Weights of a small mixture-of-experts language model, trained from scratch on English Wikipedia.
Size: 9 layers, width 192.
Experts: 64 experts in each of 9 layers, 64 SwiGLU neurons an expert, 2 picks a token, a softmax router, a shared expert of 64 neurons.
Training: a variant of Muon for the experts, 7018 steps.
Below are experts of layer 5 (counted from 0) of a mixture-of-experts language model. Rows are named router (the router's row for the expert), down (a neuron's output weights, with its number) and show model dimensions 0-191. Each number is 128 + 32 x the weight over its row's rms, rounded and kept within 0 to 255. Numbers have three digits each.
After each expert's rows: "raises" lists some tokens whose logits its average output raises strongly, later layers aside. This comes from a sample of Wikipedia text that the model never trained on.

# expert 4
router:140102078147141125125092080138183118112107126132156113175116149129156120118141139176136127124072088165140084173106060159110206175113161102093145179063130131117134150094128120163144107085148165129107102087171139089120140169135163114140139112086198087105149111184148211184148109153116069154146142098154136195108131169159080114109127068107155099092097121126110152165111121142065140138102133088142114059160115136093072100171096075072121107111147159131123159191113102137150062114142173109142115073176162106092122206156154083155136119075116118126125137126173169097117153099108090113
down0:104146134084140139094125094137188155136126098161114134108166121141178129095167150127125205150085118101139105092109126137171152111108124099175073108079127172102177142114153131063113118112081132133109069145110110149123137065135144127140143088153080093120105117095179105102083089164153115164099175147086135113143146094131115120085088146202126125073076097147063134129098124114194144100131168126136187170097125098106107114187099204105131146122142108089122068139158108078165142156168081181086084158126098113054170074137110146142151156131123129176151154121103145066146143139050195116
down1:205167129100119145101157070151063133129144090136131104101173170174141095105102102146110114130054094161091130095146149152148170141158156107147125076102190077115123121115080129099115129124062188088107071095113109136141116125134122144080130140071132169127087144152085138153130121088130120124103149133114152156161113117105146157102122122215146095129078181084146107165151133082108121139164098099138129160088169110072133136082205151120145157151127192092112179144143185167107162166103133159161143142117142106147167129128156147167112092065169128181139198063108197108123153128074180121
down2:110135093114105134088124166176120182129136124154128089182105203128148136126124108099132085154099189033113156094110135108078148184077127132131098068140147086151141104057167136140132126125171110162130091168125157125111137091153150110146109180114155103166163081114195174210113077141136119130187147209153149106155142158164134142137146095097088152117161116115100147115184112100101120119124049096131140135160112159135133190111149123049162157105093098145110108147092147093095087038135156083100117181119104095127159161139124103065112155147142128144103144093107141079109172105115127119
down3:116128130102143166132133076162133069131103169078114123084152089136166112075074129113068121126157145131196108111195143106109153140141132114133146200119092193104112108165189143125110090123165136167112089114144139120131118111161136116136174082111133173126088122099125107153062080141156115117088102181133151163152129106131095125132065129103183142125090220142081149148097175166084123158134087153122147165119116160101166076120120146165146115095069109141205107111138080066235105106101119101136171149127151147122078143119082182115095114096146153093139138169048143154106123141119122158
down4:176160093147107148169123162171166073113152178112136142181129220128100139099144108105192114095124112097117088134064124157084132064100109158108156134121178190132106136212146117182146097155116102165119077098117110139123074158127111139160159207199111142077084062067130181116136141137153095088152109159119140119133131139151086146161112103131141112151094133126152115149158130157093059111112107112097138090109162145086133129151063123192100180131089088164123156082099141097159140100142143120153115132141062180140084136142112085120139200097114088131115106196103120107129130105146128162
down5:123177181155121156126073101122105070128144084158170145093151160109107152092141123137129175097149075138111178134097156139161101121124170126157093144155123141161140123124197046136116160133174176139140103062136181205062146115128161100092158141167099087126069106066083146127108137101183129122131174165164161142218120134088097146168121168114085132178131065100119134095104108188086134166105141132124116101135114192104112179195157157101128135150122177167120122164154143128156098077115117090157106177142096087127126152127129101179175136167099145105150159126204122163110139118126140105
down6:093089139120125139137091166114101091096109120066144151142125106113146176120125138136103106142114091145082118133114155056196159093202098110119150147086162167168113177133105102163121121136165155165171129127081147147087152093104133105154154103162189148145120145119125113123165169093200127142078128170106161168190097134042107117106135140147118115155151106107231144087092062136196133138147155118087159132117115171153157107149109093174125086153160104164154146078136066164083056161091146101151065106142157165107099149122168158149096141127089163131148084132129161141142187165155089134
down7:118204063192144144107086116122145051086193126138073148115171095103204090116126173097114172134139142139070140162129198144128132151196123138116177144133139134165157123136140142119149094131157101133116128102147087125108089120144143145089122134082128171178116073169181121109129135141089123165144164038143144147142122102153077168096118093158112089148088141138108178167230054111103108121138073122102109127138079153165122120140138166094139170182133139132136121164125126190076100116124131122092179082144137153104186127144088084161114087141123175077138119157118102138113100134159148099
down8:139151117109186164094124104114093141188195124137118095090170103141157099113192180128137118127132125130097218178099087088167179159108102172178123107087137164123143108120130126118156124123131095154175122087130153099103091117142145134154116078108087108051154146130151087130142206162089115143116098106143116103144115164150103130127107151112094124106105117161122148189104061111108086121144087118177172111147163081149168151146168120073140155136165135200179146155145106126120141166062088129125145133129111100174093115149105097077069145063096064128122162121151097222132154074130077139
down9:146144082164022053084066143128151086146132133182120105085163104155103116095041115162142092184104111123125164115190159179136113107114157105117150159206179141139138112133094129111176103121112146133064138103141103072188170130133106124134139114125123154108110125147194143138136140162108149109147137082193103147125115121146109175149165137121116115108112088144138117078154085094085085059129135147131165138117102145148080116118123137129130150127144136084066130115171081125124130127184129145121105154118174083167173150177102142128187163144099089199178133083139098098091172106101093066
down10:060104123090130113139120202142055126165165123108108138140101142131140144109137120079157076130158139203093116076166157160103108128141112150122123141138098146093095154127115094130121139140110175147169123129185101064176083129093122101113120126116104099072195121073099123086162132170117128160102122098134079163138132095176125162079106143103092162102127095095145138057086130124172108135190141109116114173113132149147151186134110128133159132123101160129145044082069132065092141121228135120127136155171171148154136157090090168101056153173158105154082102086148095172108161164173117132
raises: "cept", "aking", "ising", "que"

# expert 47
router:178105177114138091085057075072115141121098160144091133078132089127116132169170173152120116206070128110123111130119091119125163133119144087081078182110069107134125136086139122140140127154117159102152141138154130162108173105125096145068153112103137163190189131184106119121156121116099113145114124068078132108108151162098115131068144135127137190136066128162071160164192099147109114129119110134150119131150104119195127169146122111183159145057118194149151102115094130146139152079176123156154096131096140110084079095155146156122177200133132122146136124111115104143167202104122029140
down0:071127125123109082124059123159147167131150133165139138128136097143110164069190157141144160114142112111111152140113183150147102126135109102125104101183154092149148118088104162116067196104138115114196101115123092087141119128094130121118110126133148130152167174108138130152148104115123181163151149157112106200107111136128164184150084094166083132067217097138087157138118130116116180130193145124065201145101091099198156155126074057147157133158092124094142149190156100075075109129131184143187106134140110132089131131213174158096116123140177140108106103156164114132069114133161148144
down1:117102152170091116148133070148106099152150150130175182173179162103131101108117081127106096191114147176157136108144142106083174131124155124181173180145176144161185131108202149197166095064163095128116145119108124154141051107099132121112112119151125092125047130130094073117110093115120178067133125117178134080081114128168122133118084123172118073096140119146129151117095109126160135182125122155132065129081118109084123100127167101101119165152155133057140133159130148121104092127098085119103147160113143098119098086122126151119121173216116161144106141121152145023109089137143129201
down2:120163143072134178121103113135120099118120170121142131105150107130117108091122139094135134182135112157163150150102044076136107117123104126171157143075137187109162105144176123191093161091133120125146177108092103124185171103053123085143148128159127088147101156172078112142134175169118151167128103097086078128168117178077123218111153173141118142097111172101129114087143128111127068167038136113101067122106069096095187084118130059139102145118109175155113093166133123164099123114141129177137122193085127105099137151175146087111127145127077161123163134138149096111145127167143085052
down3:121195127073109102132105148096073127118114164078058152054198084126152134112135133136187122153101113100134126163136107189176126113139143169133084147111151116096154126085134230128102169156127174221102113089125105160121171072109099067126128094148059141151080165149148136127139097102126111135144184112101126143148085128076138115101108145094179127116176157109086110099072083127161142106098131163105129116078071139100112132102147088156166161071176197069114125108154181142111122141159135137136198142065107141097128141118095100114142147128131101164126091114143116157150086146105111135
down4:149137127199088179099135100145101099109108106145161134147123061076125146094157050175152125200114173130154145101111083075121124127089121041140098148116097136147145143157159099133140152111166128114124165124129126090186087141178148172094095119158154120125140078143133122190156156102173138129172116137116107045182112088085073076149164128112103131133114135084093147137139148152120112116114166168114156144123083124184110092144161153141142167153053072116221143140104144129168136118179089109098150078185113169138110112055138170167155153114067146141114152113147120143112196125143113130
down5:174153090144083090153116078131126134153108202150106110062107142132148134107118110115115129109117144111110120129151136150119123196131174139083161119073099200072101104136160128127111092176102101175120150150170130142136143115148189171163124096157183133177089131110102132119129118125139179153140196118127111118140183146137073114110142102062147085173104221130132107150116131179146194105145125134094190112187103077149146081205157157109186172084180117111122108143144152147098154179108190117105131168171102113074161127127158098166120097127105134119144134170173038125161129117096123124
down6:110101165138066151133068114079091172136140116181118149150094114095170129082106095139096107141100113087099114130144071154164141130069135131149101158112096148151144074184139109072182162077097117145161109154111168116104124080138189108118133139140161134174166160163115128091149135147066096141134151099085089130106087120168183179108100131119102100106152071153164079113120124172098175187186118179148151088161104101129103156148099082164144085067156129080078129069150148195117104134165122122099122108130135154182097133066156194122144175156195157139150097104154143166150108138169132143
down7:137097108127144134124141107091153189097089118117132126125070144119105131137151170180091067150135157169154075135130141143094134126173069109168187111130142150134148074114100130159150117082199097155184168142137148084134098119170135135084083105116112158079148105198137115152098084150102144115166116172105181046066159053120080123131080089172137131120117141157114109153125128138086148114101120099101132119123041134148166135079177165133136058095100057095124097142131136102122150159181113124205123110091134111172117106125148120132151145164118119189069160098105128139141084105177196123
down8:133074119152142136175119150074159173141196155099079117119096138124146157161153156137170134159143119143109128127144131154122185171139166131076058154123087086156118135134097140115151142154151132192118173107162080139117094111168125100151099143126087126139124154141125106091129141113179199170098139122154123221150155110038202121128122165090123141108142193187181099114118155105103105144080169071129073136159108140145155115154110163065148163120147116167126124109167140105083126161160170118135069104149129154041086179177128147144112097093119161093104131120096138068121117049136153112
down9:101154172069149145114116112104130152165105088082147144142180128211144141129157167111095168159123097185147156049154155103107151131120138037153119140115158182165142117064114127107119156104082108147116108171194105124086143091123087161151063139091183132072145085129093040155122183140120088094166177099112119141113127125138169147156147148140058133170145170130170185181208146110076152176152110069177123148149110081166129125102194097106162131138131109143125164143118150149129107153114149139124090121142129088142111107129106084107147124093154076131160147122123156109112176102152106109
down10:152146082100136181130150175101144148141150117115094118098083114085090105119101063119139131182134143092185100110145103188147145142127124149061119171129104174143100162164144171168189119110123156133162124157149132111136098091091180135145150151146185127125094093157133151131156092078190128144114141110111131100167140127243078104124106050130169192111117167128113164120155096117172147144130113096062165110148126099076162145171177172197109134060109120131110150134138088135144159186143150147113161099156136141221079158126138117126069135137107041140096117107134130088135148149125128125
raises: "ul", "iences", "ience", "he", "old", "an"

# expert 39
router:075158166131107110100168162121160148100156159150124156069074133147101165132086112124151186095073109155133109141165106196048130100084140071153097161141137141134154082150169102149115091150156150135114176141071141128124165166142094161120064123090062098146162135182156123053099154164104143109119128184111078163107156092164156142143138143172113144110109169091105102165148088094122152169119100123129125138113146171072135094154118178153145110153203171157157110104121081090158142134146113117160111185162146070084139186132110112105060170127098179142211158154139162139129155139108147143
down0:124149181141152128144206108120172114135132186131159097086092073172162077115127155144128116078093170084135132127181179115149132128122158142084117182099137176074114132099106091064178149109140053126133120096136109077180123118144135110153122165109132126103136108127135068207133198116122092064121122131185100140124137182098046139101159170133118073123074112170093121156176152087129147123123137110157106137153095081114100189099171167102160120142159106110082075051099162093116108136084138135176139134091129107161086104120130129132077091119153122178145147116113077094125114112085159127
down1:122140097168095156197166133141133067113105182193161119103152104089155193158107087162200110095123068044163106141133132149125137154078170142121145149091106134120126148137135089101113081101181141192194152124192153128147151116121094100064098156177152158112112152078145119105174138149170109094136116103115089101088096100114178131128147154133146114093085153128112117066138103171178089124084139142164085134161137136130094151131120129109040121145150100090156124145048163154141135145128142164065140170105115133123192137137130120173169155120126128163197137169087152107150104147135177159
down2:080096165130116140137144146094143084186142163098137187111144058112114127115112119085187162125162160143159094058073192162129122139116128097133150112149121170115134128158097127110141130126138156115129098111176136100133129139142071129083173131153118022122158084100125182155073114116157087106106151079149105113162149135118083155122103148119126114128130178145089159124144217144152163126105152116142078106114141085173169128173085120118131082147149104092067078129137123128119123121122155167154153086149163143252095140109105174166093062036109095146119126091127110142145070141137144139
down3:141139114120137164165180083124120144123160113080139101153137109152135111139074176146165138125158119149152128138147149110181131148050145135200145117188118109106092124151094107118112122143136102127189130145116129104155197178152087147060151185150140100105132190160167170141138076137079163085145086153103114086121174112142123122147179105126127091151217096103139103128102136179128078150125214085125141138122102128107142168153179096128139107161130094084088112133140123159054130058114140122137163094079121178152130110128126100126108107105118109112105174105069124101183089057086054191
down4:121105088100103132130105074087103087133129113116167136139160066159136076125160149146131143118106121141122155154137139100161152114146184047198111081131136162101158054109078078133112137065173132137167149136143151073170141129159126147155140141116187152142112086139100162152149120183128078117178157088047123092098072071126117168122076156110071160103101108120135091103159111087169168094154167156105164113121141163107098173130204108138132112153190072144087129096175141162143117149147093182178103090131152109161160120094156127194120101170121144092090192118152111139129155085114128128
down5:128130113125030089147119154115174162153111180148121100109127134137133137126125133064106145094132186135089121112106113140137094134133143109148119099151096161186196167123140127156140112120179102119068136132092156145088103116146063176103152095185162113168104126084111157121155177158063144126136162196142091134138173133172224082107097170203116158127101093093150098171109100157129123103141089085087161125102166092087101132170079169060137129136064146126130074138105106083122128123154050124083156091182127140168136123135176114122114152173097101091138097187145117103168139141144130117
down6:196178128098117087150084178079173138159122109137117153105079123126089116120094138146152113129104151141155101148111158102109155125094155126108124124091146170086123157169128082110126160156133163138141135185083157162098161092144157071061159156173146149153207125155077140141103031122124101138140076135128154115087111167110163110088093097190145138178134142126116093055129110092164126102089140116106138175135109216098108131089138075134133117160138080080102152092060161123146121193068122119134127112115163140175187052084152126117057165140148148134094145150113083126094134126126116157
down7:143099129212142090130160092106165137112117175123148130057125162122118120179114134125146149150112119166149173159103116188216143091104151121157121174126136127146096112207079128135168116150177118145066198110153129120149105117103204105126123160119102113125151154146143164088159152115149137151114131087129085142074175141078115171127133126179071101136100140180100038085062076105131127161090151153141086102156131176104183107142093121143153194146153168149097092156102162130116157151110181170134130122113154104147192110132142143118166162111153113148176118085140142140112115183123060179
down8:072102149104081071095052169143081184138153120078150178061061135156155100140164088145153122125103102168129136148113199112194144145148133110156091183142085137173178173110091098091141131118056133145111114168111142113117148129127175137147123106144110162077161169120071193113153108143128174135139127134176119106080143132163139049146093116108116133086114135201170156072100067127164138107085130114113158141090175143133092141153119143116134120094128154111093103085180159142174139136122102102133127122156092198184139191143086145123128157141102103118077108137132171127133150082177115097
down9:150171134130128113112115134098069096104151172088210100076180136135153126208102138166107113107159139135171193143125174137152116115097153137185137162133138159137133110093142132142117161101190121149161168081098135132118076113141111169154114120137151109126147169128224152077189121151146111101134176110139153114116175200189156133159139141160090214147083192163131123135146078147164102127117153087121086137149128170090139167153062142072100106127146200113162126088141188117141133147157146155145124145108144155137192083062162151150110136118123127104103165153149123104084087165132075138
down10:164080096070125081124123122125122174187156126086169107122095125109112082143060059069097113146153204109110122116113168077118151210169131122123165133109111101135122109136163171059109140098183112132108101125162136118139120121135116116156081153092152113072135113162140118110200154130115079138164091153115153079113132108111152118151120156183134156120102134161105177129071131081141159135112114086124066178137124105156152133117140109103110170138068148142154141154078114130162134142164156143138125171110106049127135131085157088078053203168148072105160183124121181184085131128111176100
raises: "rem", "ist", "ie", "less", "ies", "ism"

# expert 21
router:115149149199135137092109164085140199122150112113142161141148116174112170126092165094112159142093067160093154169080137098123195138149100155138199132139098106136124105110123099075105077076149213096184120175089140174115087094047073180089147170145141130075146170124147170081137123113074118130117160137134107142105114143178151139130079143105138133138167116128155149073136149140079135129139103151178148169134107119169100130173130147186087127153136095159169114116073167158132117161164157084077147101152170138139166062188129116145123093134126103076134177113130079071104088124109124141
down3:166127130112202105165161131163144078169151188092139106122114093123114109102178154141138098083144164143136082091065131109129146126128113176100151147113180076135151157186193107132112144123127108129120124135122034112136150142192119189102141143131145141074104084143121115130164134116095120126135100152090121188181158057100119108159147079096144115073126120161161135092128129079160150133138087113104123129078111095122152127161132185096167091105075130170172191124157166137183090139142138146123196118088072103082080164103138127181102158132148065066105156178127123126117070089147163086
down4:120113089088149091136100105115145145157154127097135146145161127112127158154175089125155105192079139123144160077082137189135082101149162106119103149167155093102165155146129157072077131101174138110126101124135175130142136123097147124104138083130131151158171124132178131159201154115134180117195149102117128091118101186106216188113165188137141223064178132094084193192109110187134138116133148133086125121111079181124147141062106119107217147128086112133154116143155139155082085100185167094149096159120124097132143094155162143151121107108098128115152143186171142150122118086109113117
down5:151126100135088083076141135134109124131086156153118159105098089141172142135145126109185107207141184074108060057085155134147140149103130076119060150129114174183113192155138096107157142114118095164119084113104116093179157077110110154139162115123151089146116120120146160122134161131163137083168084106094089117214151147117145090114129151131115141113122123166064177084145141166175152112112189107180152091163139165167152150064090062158083151098128162091102157129187069095126108142146140091130155116090121118135108201081129139137088110134058170165170123091140098131129121165125110136
down6:115167098125085123166117101150132170108140099123094184176044098084126136173141080092142139105119064153172145132136189156117160053173106111103145163087125134153118101093103151097151121113113187137153119118088093145133170162067162128144134113140152191115159148115081141140126092152117145185130123136081135142132149140162145125103172079055092105085107095138192098060135108140094132079113084122141131139137133076113118122059214146099143115089178172091119116134127174192155151080098138136130122121080113061131149089118128077147110087173155132125151178062153140142174103143158142108
down7:056179107137147097119092103159167101142124074151118109161098168146118123054129102100151100176185112164104093111202142145162060180111119113146151151102140130198151106074139112156093127164134090065072143169157098151148063172105134116063133142150084149151129110163135130119111151194186054176161148161121168100132118089177157110162136119144145134178131135141148114149164129163142173145125147174102144055122152194113158136136129086146140135127123134099127104115150161143146118095090152087147120108159126078114119138112100150144156156186162099064099133047087097097140121106195133128
down8:087214104198121091129127089168206158151105135122105116130129130178092103081061089089127176132113118098106092198085134055114077098120120162128128167103119108119087164098146142131107079162124105173136060107125175140102149146130153153105117157099114118152143124127173115126116116166111133093048132101199114146180122151093118070121126094149084060165149112130141121166109158063107112143110147147189160095185130107165152106115164205132181112128166131139122126103159123095109092167141091141132140159149144114116151107156126162119164179150107165116064095123123066109099148084135101185
down9:105172129113148164166165142180117155125125128151134111106114095105112086156101178103083128069094116094176124119154108118118124205075114084094081082147122116106088145134143124157154176092108155147095126173094129125160077140177158159098143130136112091160114099133148130167108080150099134121133078154188170142111181075132086106101058105173147112107154070104148105193101107127134094165154096097139116122103135172082071118088174153140145074077169091087171061195138152142183136137107071104161151064094124083189147139130088172125145116138144110076077142181159168102122149121108127124
down10:096140145092152102143147072113093136124146169061140153134159168125122132109144140126127117148092095110136214136165146095140122162139145130125108126123097115078173118058086130104066132080152135066174073188179142145108110107096128108056076136107168115116092107154129087128151117090146094146110114175164143149137109073060166154163136098112138136117142121100123115134138154116139122060152093096178142157019091140158206114127159140155167115150140155092101179114138130105124102155155148121149108173091144156112124153092063091097098115151136093124187131103120088139049127075196170081
down11:100119163099143126122187166186191104124177136129125156196105096121120138049178122153084133093105145152079133084218136134164143141150086092125142094143154161171163073099137141108117158176155114104090084141163110127171127108136070071123058129126122153145084124129119164186086138158119085105151158109147119097139121122140137109162079112120121093124129077132116207132128162131119178112184141158157176136095140086102141117159138082086109120108113178086129150126127124156131146118097091100141097129095090056132083099180158121094209111128082150096183150156113195120149100186154118089
down12:077161134139158133174089161116127173077079132126109167025183149098120095116099136117091201070198114137097149114133129101110171128101086140099144138112074191154140135142137094099139150111148118100126142173163130170104128104147110102100169136098104147115161131116111125124136155050097157189110148157068127203135118102152053138110107132124152101128160107115107099117103111159121073166127129118113115101141149087147162142126082129181128132120109143067174151133097122141108148122200168076101161169091089093092101167177097133150132134076196104086128123122220086177148146123145088118
down13:092158097131111113117087188081073157128122116091083174105145093099118131107155130149150150141135104161098150123099131125127206113117153059104148121153093118133139122074143088196132124083112094180075159165086070143105132119142165107118064146149145106123120120114104139151148161131148116161179123118162175165141161186148105051162104122100112130201172212118142117132170145103099075110187078127158118134145178201106182189100113145092174181146137148119177130143132142170109155092141104107115144155166117140115158107099163071157089085089133108109079084108134097150134124070126110192
raises: "tt", "kn", "ld", "t", "den", "ck"

# expert 25
router:124134067114179139092104116098157130074172096129143124149140112108162100148086149107126107119076134149130137139076118066074140149117096120113123085168079134148120121118139144090160127145164112154186068046197136200118099096172064186127108188104160107103113163122148152097130132065194150126122155149094139160119175096107085143145119144109147116121138086131086086126085057190087148102075138142154081122139154155177094086145137099129135137119199076137107141117089128140128101086130160119124063139139146103138127109159139068100079093076181193162139116138140092127126072122113081157
down0:100130164109127207142116128137073129094134140100103151097084113197144099092162120104126139067095120207153145071157091167154145124171062099191139061186146100076127110128095135163120143106138127158123114119129131218143109102145132105149164114158166162122138135086125073128096116126132122112058073183117164142080105136120169135136110106106144112104086100113138142100162169109105117123123174087119144096095118128167143172112158154141099102173130178124179090084133153140152178152133043161191140171156148157126103153103106152109105147160084096121046141171091148124147119066175120083
down1:130074139106088126124157132138080133120120127167136176130106042172093085126121101115130139152194098157176120162091130122057157149172182105116086139112203165138107129147109094088086154081124113161137108109145152176092126172131123112139098130102106124179134112102117095065133087159159169136157068088143128149054188119175078160174128158105141135148110141126178152138129125129105132151111138076113106152131144087160090131069130163141136106122116150150101119169148177108112177090051167111138168103116151110083084148118140047138106167110056156125146156109187099168081176078129100176
down2:156117167080114153097129145134128130145116130086088107133080116157075087133134079139141136137125122153110103132116181139160116083047158125106113176125195111134096069184090140139128113090166090098102149148114157066114100135100167108107124104160139110113071116136081137144149083130080093138146096138165140151118182180084103124118122142107091133112134197129135152154122143109136112083138139095195205146147105184097095175088192161156131169124109135130149074120106107142196119110130125083139095090148187202152134081120095117223175100084121154117077161094059112155188116148139157136
down3:140116153116116128108167194070087137150159110165078107169113159112156082104164132077131161103109119172184109108120079119120185138110149162062158134106098110078096116095153153167119199107098122150198150141114103049120127118106170159104139107138096122123131194105160122135144082131118145155109137175110100082127104128096100089118048129083104150136146200126107111135083135125114177150092174084147099105094134077207188145168076082101065077146100153176149090113186120111142100114157120149129078114142141121113139147144106097089144070138151066114123141094141129182149123123154081097
down4:130158165148108118097148088135170131192099117109128111120111158167060139112083174144100153101144123120107130144084077202127145146123110117187097125187106163132164106104156090122130112140153148115146111139108156178172161105174118154105053151098101144181085089136157075145166108138155101129095178057137133159103059126121158101095174150170076139096145087099147132153144169110173126117131102121133173154116118136153133173127148189107127104081072136167178143103134151115222123132184075119121114103161102133134162141081055133108121203154133082108099084199134115082116112130132110194
down5:134124105114199112147153110109090096139101176100130116099135193100091131159118153154097075143162082124111168098096144135113166127121138145149100144149091138116171073157193210081154151127160144073124054094150176084129154164129143150120137109143101104108100158105157139156131168100158104126168123134164114135182133161098118151153148100133142109175086155190049104214100104135099095164150131150092112151164074127123147084152124141105134079158040108162124054149174124096138134105122122155182068154147127114142080132111158077055113090115175108098143131099080172105105076156131115129
down6:151112093169161137124076137117163190130166113137132052072116115159098163131113159097136086099120106183163057137129182141090160138110106127098128163105142117178189155119103084102125091112133122093115100060148138171113176165069118130238127103092145101158134083180125085182147073117101160134185124143154080110084164070164141159117110163146146088133176133177095089126110072135168113110108122121186187158148113169154100069104115114094143142175133154172158096152151117078167108130133191121151138151123148133115110127116088104164159130155150130134135093080132134171091141108143114185
down7:075088134153160106129133137136152134085104111150147157109093124137082154174145125104153111173141104082110144154069105145077140174136140140088149075171166143187086181122124118132153135121208154146223092101117079109138129087127153102186138173085136092175129138151120159110135117118116111114112141169186117141097155112095054148167163105155081104128111168068125100095172045158107178145097168090125119110134134188183113135179142152201156131116115161176075116104120133174168129101147136166162110143110031083135087091135144133132112116130132104184137069092132103116122122137086117118
down8:113158092113058114117154121135095170105077168062079171099171118141125090109121156106178118142140102086114195154138118127111081097081205112155106112107145112102131158150114138167132160178128068113101115132059123113114112095082083153095161135082126138102151177150120079129164180160153128128111100121138151111135135174142136152116167142091107159171103127198138125104135080092154146080103144175138124132154011133155086128110094142150177085115071126069045126115135138174104165120109062124188160153156154085153147126114134115135089107152112102115167153102145162153148172170108078106
down9:071178110140087161135132091088108131133092139110165138127104142123119162175108170110084137182129057191103135105168139093150144170126084089164119155087136045149170120114128115143185108142108086088176099130107128137129104175112121185121057105076102150178174153161163140172178089194121109153184115060137167102104158086171157167089125122182138112123099199199093114092135141089099108098137081134153145195148139147165193096157151127146130098142155140093089090183115135135163130180179133123147126128120095145107123062172142121153138126175107147096126122123115132145174119135117143155
down10:137066109093142101156173151120093095138088142114152082140156163108172124128098143150125115177108102116203103155140113142162154147165051159112131116163213176153137143146112164100126117134114109121108172165154189132095150078147122159183105114121094135118114132091108155104097208106106116131069102149126126096124109095153096053168116112133136207098097153059148131144164111185091118142143070154030129096141154137143186126143130206096111144171079123134170187137151105133153152170176122130123126124155115168105075133148139160138113176163085079156077136121145144134106076163101103140
raises: "ared", "ction", "osed", "ct"

# expert 17
router:134185157201106104130068108143158158115098186128159118174171124155101155127106178099103119121081156152159126137128163151174127109134141129142129143085103136088113157120061102077121141162119068117148169146127119100092172137124064106096103158155083098128146110128174107135123116123083130188106102129186115102133142109094114131159141101168173127126075179136225117128098140174102082086156098070138102079121154105102146168113066122141118095102126117153192101150119137158109141136126120142185096170159138167074086191103124159136080164083212197077155126154120122190133180117119127104
down1:115137065129095138155120194128109139117095192132148129173158169099080124104125135142174073143107138173118147196181178098109123125115110080095089097098055150126199129126186121159164111149129150110112092156116110141127086163146113177104157110134091146143164168121131163114081150114065145172151152126118148109117165145168176115148151121204118123126141049117150086121170071159136112125136147141128140209075133174130067166138084115094119073109115126138071121107142140110199147163117165088110094137175114163132178160100162096152132087109157183177171087128162147165125162094128154089
down2:101171118154126073121154095202155151101188155111075105129157090104043104203167126081122143129106125136157093210168064151141117121059120081129122168162128144147168111126104169107155114113099128134087090135106093181091159089103142096077134164121158094164099146127176087177108138111095160086133117131091104148152126109112174104133081167160150148122134170094207070182144167152129159120104167135092117150168115142086143134129097122142163156103092096163107165132158091166104197138125137145164149136113083133116125103184094124130162105181156152150096172174115152196128156119145151088
down3:105077126105120153125098113146201119167087090184126126141222122137169104114172149149088137151144075155122127139129083043148148135060082089112153079102144121147162180103088144113108151091108103114074110088124163145146051130138147091134134104136082102144115102015126113137058194120126118122160132102105102117098172094091092142155124145149068122130109089056119109117136126191102133118109104094118141174098032112137157172139117133071148099158105114115154123129050142091109138079109122067113117116123129141146116100138115152109106096156126102142113111082139136158143083164096121149
down4:170166082146140156146091071201079109109125105075147086164102124100085113114131143126109102126135136147118180075092040106118170123102107158108081104181100189194171141102148185120129084148128121173145114109152093085109090171160110161154099079140127094108146096148131126104111100129145125099103149104103144145130116069147127153145090069124148066177172088156106119158118103131089138127134166168115191154146123095164176082165120153131126082155130150133089126130102110162126126151158169154120166118127101092077130116091122150153180175038136089203153091093103106119185064091157123124
down5:123127172184137122205117131139131118130154126099097083166174151136160185122156153104091113113144097089155110147123104120150110104136188169103112180126172090108138128130127102049140086163123096107146131182120142148119156117076157128137098130171092160108148112139168122121114166141058133165075075088179120142143162104168148157164149156112119152086122124092119130123127110148146129179154105114137128148137177111190185156118087130133105091131139106112160162111052187136150127125121117191239128140195082090114165107140127190196135129086170064138171087167110169153137092116158200115
down6:154145103147071076169122109133159075184114177165096110103102070146125120146086114168067153132109141097126149097101119117131107125075166116149179121119106197153075114088135145146108067112148248132100108197116142087096164120126134101153119074129123115117082121084141147096140082171115144132133169167110112143127155125131103116079101105109096054134080151108163139104068139167121136134119119123071138179129106196117141108115125113078103152129102117135110181118100129158181068107157069114085143068192120146152124147147163101128161166172117073098128103134140137133193101117193170131
down7:142089114136106107115138159158099172200107135126131128137145164117144144148117105101077162113139188112191123106121087161123153117099087122129175102178103113160180063159175124131127150163182182140110059163120136142141162143159153108191098079169129145135098124089123130199122154165134174128181131116110119149116063135149142127089103117119137116109114129129098132083125130104170121152071140151073159118105105088178116141189109133145143112157111119113118120176114122134213066138128080132048162162067119111166155156115177111110144138122088129167019137101174121107139035135171137082
down8:070124143172145164087128104128136165153118101139117137132156079158160103140150147092146127179117168150103089139058133138108113091100132154029156086149077151152102151138146123143099082118106155181092124128114185103124090147138117162187158158118138115022138156130166105158084145072135138129173143090131111088122179121088096161096131138104189121120096105208166136118162064125174174165152118183112103108174164150124121100102140100110153152104157118129118080101133102146155127105099080028170135099125113107129141142156141171131106106105205131110117133045124161177106164116135099089
down9:127105142140137113105148160099127121142097132167129161101166099188169128166205159091128087161154078142146167097182105189112145082134096151127146126167119090161108156087108133128089139126109120106121112139146110133125097137104159103047135136141118212142147121140180160169136101170126134090139152161128123082129125129071123158171142077109157060158142161083125174085108165090103122114136124090104131140079163143123102141085158101181114121106207185170126211147108119086086151097178080149120138134117121155111082150181147203190159070129171161065104083140161132107111152154175142094
down10:116095123122076120229131141133082169099137117134179112091077123121099146135088111109080123061091157113090120157087138134109125105102070200130108167059158114135092143146101183083099092146084121097111158128107142116110101164117137091130201098101080099103172095135140182041116135102108150149122076226167159177103119150149156121186131138172136100134153150084153084111174151116132153143143098159173178155118147121135075091129110187111114108133121118051183108155099125063094105101156140095165148119115135119112161147117134137114126148144080117171159142148124100099113170081098110131
down11:094094122157105145140158130155128091098118148144145147147139117120135145107091146152103080155154116148173143091071068119116088099159134114155133130157104186134129123177153211186200140121124172162109142174176172148133041092101094118167114077167160111106112168125143145143110165115117128172120094133105115131139152070132132136132129106119117157106096181067087125091139154094106133131105132193087118161109122051131161079142084209113096146145083140136138168139166169164157142069186109163098122058102143137134150116189105151134161152167112096151066093177122135146158133142102027112
raises: "orts", "ort", "ress"